Below are experts of layer 15 (counted from 0) of a mixture-of-experts language model. Rows are named up (a neuron's input weights, with its number) and show model dimensions 192-383. Each number is 500 + 40 x the weight over its row's rms, rounded and kept within 0 to 999. Numbers have three digits each.
Before each expert's rows: a language model's description of what the expert responds to; "comes after" lists some tokens at least twice as common just before its tokens as in all text. This comes from a sample of Wikipedia text that the model never trained on. Tokens count by the router's weight.

# expert 29
It responds to: The word "the" after prepositions, nationality adjectives like Soviet or Syrian, and column pipes in numeric tables.
comes after: " of", " in", " to", " for", " by", " from"
up0:473457469519504542466479450438467509430433498556522476487487578433476525439561551505477488490487482473446520521460508467537472510503544543445512516457480465531493591572446577491463506540457470503503565468503567525483504482427488534487480521450456528530524502373574538490468422471496589455483436513522509546553487478484519447524556487504500577545498519497437479600543508518518582526485547503456537467605474458467437477444549444484480496480474485534593481510526570493470534505484488460492481474585472487555468476564467480428530408534511384577508526501533526462492481441464475489

# expert 55
It responds to: Opening pieces of words, especially prefixes like re, un, non, co, dis, pre, as in rendezvous, uncomfortable, non-western.
comes after: " \"", " a", " the", " and", " an", "'s"
up0:489484547545460470538533512506483450525462427463442494547554522527537549505560585531484539403545475463459519477480539533483589551501489501534475494428510619497509609509479493531463468492513485454438528557454478459477572480502512440504536508542511549536508511459487461541511435535602482496540472593587591545535442459410472484492471577457496463542515414492509445478483511510443519472561559538435465491545500534562543535481515465504500514542477514536499443511449471604454495467503511546489487451554436453450481551472500476476472472508481477478488417520489468482448578546443518457

# expert 5
It responds to: Line-start dashes of infobox lists, heading equals signs, paragraph breaks and spaces, plus Cyrillic letters and LaTeX pieces like mathbf.
comes after: ".\n\n", "\n", "9", "\n\n", ":", "е"
up0:434475527441466522503399491504567500487450507508573519506563497451490490486563557460456476543550431462462504481512459521552487534554470503571529491535457516500476466540487497454502471473491415557530456426541584542460479471484470445519470554475485483439482491496470461563514487489526436470545521537505589552425455496561526551496499503494533456431532539482516529539539557494515513448410573487452493441456513448431539518463531537531500477502503585534501465470539442494509443595558544559515507501463510477421513541540459487532486545493452543506543468464509516448475509486498514485

# expert 10
It responds to: Single digits inside numbers, especially game scores, tallies, years and dates in sports tables, e.g. 4–0, 1919; also non-Latin script bytes.
comes after: " ", "1", "2", "3", " (", "^{("
up0:517447438481488493500476417445463497514552525548523490496554528447464533431516412532569491495545507426515583522469519510530586468531523576460485525512448473531501507514477484497547534588451502455583488507477539429510498476564473498481519572481473481538504427484480480519492557465509558527477492502481492519471487530404496526538451533436542440566522553449474515495500541585504428541530563500516561549405496490528540550556461504479492475462443458476477468557525490435543455579526453538472567505498619555502553415485461461501475529550541590532518517516451466530504546500480420506

# expert 31
It responds to: Inner digits of coordinates, vote counts, percentages and other figures in tables and lists, such as 42.5195°N, 2,855, 71.93%.
comes after: " ", ".", "1", "′", "3", "°"
up0:503500507427570470482580545508505527540502495505455469468466506508463431549555494505524472570498487528563475448452527540483483527530467412511542487405513533573516519509553469546466516532499483548480517469515538556542497513440449508480516509630462501474543469470464471538539512552456530413465456503465483445482482452521511517505531530553438557543416445515474527505473517512464494547494509464516482537489431490484502530486525511508492511540473506505546486477448519458479483522523482459463522460547430559474606445471645494473562404516467455450512522518535527500536455523473603531

# expert 43
It responds to: Content just after an opening bracket following a name, such as born, c., died, aged, or native-script names.
comes after: " (", " Species", "7", "6", " is", "born"
up0:544550495530482567489512433494473505522507481464437553529490460458581511562412532505519465495502563492517518553480510565547475445453542475469479461487502537508486524450480563487478504511556529467490622461546467515533523464479555466426477499550520456513531442466493513525540481520482567443483487512568484531460482477527512456472541439504575480486376556533540514469382497468455424466525568530484519486482482465437547530439473463484412473440503493475505438581527494472462442499509459540566493544441514580583479511501524538520508427482457469593487574507470490486490517516507516522

# expert 30
It responds to: Dashes, colons, spaces and coordinate pieces (°N, ″N, /) in infobox-style key–value lists and table separators, e.g. "Date of birth:", "- Full name".
comes after: "\n", "-", "1", "″N", "\n\n", " Coordinates"
up0:450492497530522564485504475519443515506524512459468478564510521447438479447534538585492468485514517560504501500461517461513435438499530566455431462500489508506489454433501518575510489547552464500512584538514508428507543487556558520569512517536518506515523506516498513500434532555551531589459556575510540451507427507492429503440476496543485428503473460471464493508465492585498483508499450502475524458469470504555475460520444498507509432490534536539539513519485506520499473505496465551556529503527509493517473490531447521543494497486527369444443459412454542497423466507477488595

# expert 50
It responds to: Name pieces after Mc or Mac, like McInnes, MacIntosh; election-table headers like Swing, Turnout, ±%; Spacewatch and LINEAR.
comes after: " |", "|", " (", " Mc", " John", ".\n\n"
up0:476418506557565509480504523464417568496521525436438495505524517471532563495504470496468459454474470440451488524535597501513469507516514475470464530470519524500525549450469524440413559539489534500436516445545520549521483526534491544513474555470510452532460518502468500541453484479503537470492534592410485472498438506494478592518475550527465478474487387450486471513485521502485512467546541564425499441440468547502468509554458470480492470584479552559553433486540495486511546463482577540489498463443503523480499472503552463452522554540422501503552482478493515550528446426484506530

# expert 42
It responds to: Individual digits within numbers in vote tallies, percentages, scores and statistics tables, e.g. the 0 in 100.0, 17.79%, 602.
comes after: "1", " ", "3", "4", "0", "5"
up0:530554440561493531453528494498507477474490496502563526444506451483575574527562542543505451587508540555499498531447445538531446547483531485480528509472495502451512505469568465508557521501487462499523399500446510493526505486548528494517470431455532489495545511469482461487524489538474509493541525468500591525434539528425568428520527564520553450529471556551537495498475469485512530567511546495514493439483573525464541522523506439492503482458434461540455495520492559402504570448551539457454477538513463458480514472478473539464582440557459513528427532521436495495552499509508538548

# expert 54
It responds to: The word on/On introducing a date and month names in dates, as in "On 26 November", "on 10 December", "Released: February".
comes after: " on", " |", "On", " On", " Died", " Born"
up0:546584468508493587461507466459478514489482458480468546570423432515496477504511478415519471502462458487497552477446465576543515566525456546457571553474487472423465491471452590408511509534527494540505528599504552566530570498502562502479587537502517526460541557495535488475430467478505562475526511554489495476467464468522463443510521506518513493553547533558416465490565572488499534436501568516490497484476451560546559489538521524516469482444494556501500516517534524560426594482467474521424549482496545508528533468534492430475461494475458476482582544475496519536534464531496483583

# expert 33
It responds to: Determiners and relative or demonstrative words opening noun phrases or clauses, such as the, that, which, this, same, entire, in narrative prose.
comes after: ".", " of", ",", " The", " that", " for"
up0:524549512443491468472560466452476571527540450513524499516443506546492563550552552541521559441459477517458516451488443512488505530543539403427500598445507475464536533526544475491416498569570404526470494521442488482455476559470494413478469448448542511507404479473512513495562457514516499486527548419500505447472506554498444556467559549514586591490516548505440483458518560485535467606547470468503419500489608474512450518493516531536440491498532436537467524548451538501510527561496488406501453469490453525424539447600494445522527561476520492567531446441527511458476511467491457513

# expert 4
It responds to: Field labels and table cells in infoboxes, stats lists and discographies, such as Born, Label, Directed, B-side, plus pipes.
comes after: "-", " |\n", "|", " on", " made", " Preceded"
up0:426459453490494508537469498561486484544545485464496543437459441529455459532488563477588477442516484583522513554490460569481522509476530524511419510580483501493438451485495512503517472559510442556529542554459508490480483448484486575461565422553478495538476521554441432526504531568571580523483529532494461497438561418466552507535456513493521513496471489517538474512479510456493581482523454455408422467496540468524503502508572473485475472535597537535592503452461434539525514538470497498554557488464521559562501441431517570453450508521510506423510501502545500483608478497550504486

# expert 20
It responds to: Digits and single letters inside numbers, units, formulas and chess moves, such as 1 in 18, Nbd7, kW, tons.
comes after: " ", " $", "/", "–", ":", "_{"
up0:499473505446518492474515508486552468537464512515525514551485553524452505454463515499537525489445470542479538506500427445540497535503483477475465534497515561532532476510502472463422503474448531525415513538487444551477488500441483476522512493496498493514583462558467509528458435425492478478557535514506465555482514605512518474471505477500500499436553492550583567463389521482550463518497445500453501467534509554520472552497469458482470509453530492435470497533540506526420537491474497569523477498523578577646517492547522508522493444474513448445432540447457454509569603506490523518

# expert 40
It responds to: Standalone space tokens before numbers or empty table cells, and currency or sign symbols like $, £, €, −, +.
comes after: " |", "|", ";", ":", " in", " /"
up0:485516522472512554491461403412523525538553470457413559508526502451512562550529516454451457494494522473496484487535525491533433468531549563469567496526491441571491505526518551505545468542422540521540465466515476488533576576503458533451527561493475506525576551502572451487487489458510474488548459518559446456477516437440485499555394549548549565466493551458486441463526500546521477488521463494570453595475489478456432509484552467467494505535509535567495438442506523551492520502450525494470501519500463468488518495422533503504547492504458539484491531521468492491477447524490450436